config.yaml
num_hidden_layers: 12
hidden_size: 128
n_experts: 16
experts_per_token: 1
d_expert: 160
d_shared_expert: 128
hidden_act: "squared_relu"
moe_layers: [0, 1, 2, 3, 4, 5, 6, 7, 8, 9, 10, 11]
router_score: "sigmoid"
normalize_top_k: false
routed_scale: 1.0
balance_loss: 0.00259
balance_bias: true
shared_expert_gate: true
scale_expert_input: true
init_std_router: 0.0342
lr_router: 0.00191
vocab_size: 1024
norm: "rmsnorm"
norm_eps: 1e-05
tie_word_embeddings: "early"
optimizer: "soap_variant"
learning_rate: 0.00914
beta1: 0.95
beta2: 0.98
batch_tokens: 65536
max_seq_len: 1024
train_tokens: 243800000
max_steps: 3721
dataset: "wikipedia_en"
Below are experts of layer 2 (counted from 0) of a mixture-of-experts language model. Rows are named up (a neuron's input weights, with its number) and show model dimensions 0-127. Each number is 128 + 32 x the weight over its row's rms, rounded and kept within 0 to 255. Numbers have three digits each.
Before each expert's rows: "mostly gets" lists some tokens that are sent to it at least half of the time. This comes from a sample of Wikipedia text that the model never trained on.

# expert 6
mostly gets: "ak", " Is", "aw", " Eng", "ra", " 0"
up2:146082085048102099137175184142180079133090175084078103123133159163100124128099159098151142104081156186166067119117125149129126080174121110094119161177091098134152129153142115120156112142098097158148131134127133138131149119030137162102124121095126132139109121144141131209154124148170121105151198118154086152088143164098140104028122101147111171134115113129163089164094100153111121177090
up3:134146186167080171139082138124088115106116139134079074120123098112146105170144115144090142191116120161178102098179126141081112160048127069122131123113163131103107148162110099191092172153134134069123075130144100145113143138130128100162119126073091105103136092130063177049065153154116146159123147144151156218140174149150156171110150103112078137137144124137140147147158105147121054150153
up4:111145131090128112082079136128088136169123075095167206177116166107147079123108109120115158100172201079156141104172127101123134116109141172089128069097113131141107156150074126143115122089100116106118116103066104076194135131129051122152101124175155128114099150145130094174090139177118109199091100198069149125125176132088150119091154120142130141086161151172120181152123130151152077132108
up5:133154132141174154135180122148134133114146124155095104136180093119183100186115100187107099139169101135140164123122153107103119126142133091169142121040112118137087157132104168171173156097132108125106137144119108143159099121182133113086088129139112101155111160138144124163133098183129098171115041116097141091061100191130146106147140122079122061166116184084070156121112048148199104074116
up6:122095170114096157079181135153120098083099119152162136139109058116117139146111167074145128134109122141141119059121109149105083157109138106174146123063153134123162079097145175161146085100099139169083176146073087174158095155148077132119198105065202165137081105106115192098083125106142138150105131176107077130103066134156186106114124142166122127119154192135115122149147131132092111164148
up7:112152109086169104122102108118161090165121091020161145152151151136076152104109081096168135164063128179146097127105130138104185140162100131121091138138111096139158180184113173167093111166112189109112107116098116143126096115116080178146118149150072142089131132101152102175068114131126152073146107148177069125142160110097130142102138092110155123210128104113146085156174200162118118141139

# expert 4
mostly gets: " C", "c", "p", " c", " Sc", " p"
up9:154109164102131131079072128086118107074125128095132162113121151087083096138134146186165187155082083141151063081120142159106144093174139058120111112154113135123148172142140110099156125162152133158127115118101073135166094148185080211125080153124163163157091094142171133142115063103160141094082111084142111136109127131107185143059156135081107120112142131137076106127124102167099117211148
up10:114088174144080170144126161130156110153158055152080083098107107155075171089105152132201134110119148099115137095142126109172081151132175136146127139071102132182106111167129146034119070064185137105138097097115076136120096132061115145096174065118091156176105191126156192140105135119134151152164132109130126120123146169082137140140128214105145129147118129122123103138150135122148128149087
up11:127128208129058110148109082104176140071085171152154182150123123093161166097100082115143117113157137159174120169142124090055131136199093170145110150111166135195159122179111082171101122146101132148103106108093186149098157150148147152114144136142104102134126127151092140141140152103055141134181102150112084153207159093140182124151158077169131132092090141158103118100151093111112084106139
up12:141149173074115106113083073112127170093160166112142114087102085128117158118137144087186155149077160141131171056158100151134119113128122138117090132121154110169117114118161107173121092076093147163142114133136139100160121178098170155105196104136104083107202102138098130155093106177132172131169157103129092104040047171084164106129130175102177083185128129112110146147126121101132138120064
up13:084154112116155181105128108115148082100126119127110081163132141142093071101130087126158152029107127074114118166177117140161072139130139108156091119160062104163126060084147112119075102149148115143099140115122085139096103159127085125149112087136170145113067092125124127089123138160161110128083126111083156107168127069170215170077125136096083191088114105155094085094165128092123140126159
up14:113094114109109141127161128223172094147098077149147115143101151115059048122174162180166099179135091108125113138179106181054096136132091167104134114163098105096106189151128074119156091172153137138115128166174171184167154159122158120127142137068123112146131181143120107149117123115105069119120063163158122141119141115144119093135093145117160122149126175189146110182115138102193127128147

# expert 8
mostly gets: " pro", " re", " ex", " e", " con", " Ar"
up9:174149080151111110127114127136084150156115170158093114147106142193107049105108083123121152105117134071181166103105071146155126141157112165136122156131079094095078104107117147121116142141163091093128145080170162097122131167132085107093179111122086094165117140152147116132121121080099162158214157160100098048115145150187111165094058104065113130167112129136119148160067173166110096133113
up10:163146125119092120123119104050120087136134098122108144111093140192122168106115147151149016130114146094138218186146176166108145167134166119131128177101133118161169137124103099112148084153110160120112173115134033084117165160099124135141098124149174108123110163170155158178189071128128156106081086130136092139151124178157106146131104086145151094123147109149072075103108156157135154149107
up11:133105170106132127160169078062146175116095134189121132164125107116080136128120108149095174107134119174131137105124137113134115091141188152107039173121058038112132166121055166181131075074165214117172127169148053147126129143125121125123138150135127134138121154135131095142110160141116142106137112150142205127097088162087153113136110074176117101166110084108105091174128147113144125129119
up12:129148080098044153085104151111078108164222113075112131141144080141128139158149160125167133097116092075163140114153130154154156124182054158132097130095163198142126178141160126084109123102074108185077153067088148115118079080069106089107108119145108135132145142149178123142141135147169139130131084111095133175152072121136111137147122117165169175120105112136155168107144124110110091170176
up13:192112147086108132126140083125176097122087158152136104170149052123117139146066162114123064131139091132106119085131117142091091068142106097133058109134155106125109094051124126114122110129149104150118147099155144115135172176101096115094198135125087117153101089102140141145105148135167089100048112189085126122075138136147171080105119196113139096142123124129137119073135146074084164162052
up14:108128142167117129129149093132175143134099118076141076184087186152092147125129119160172122173093175112056097110107084120126146122110155090170121124072066050128142134110095154099126133114150155181139143160145110075143096100125149072172125122088065112152143114117164123144099124124138074140125133165088073063123150099119078106122126076068176159085143112137106162076128171081176115144171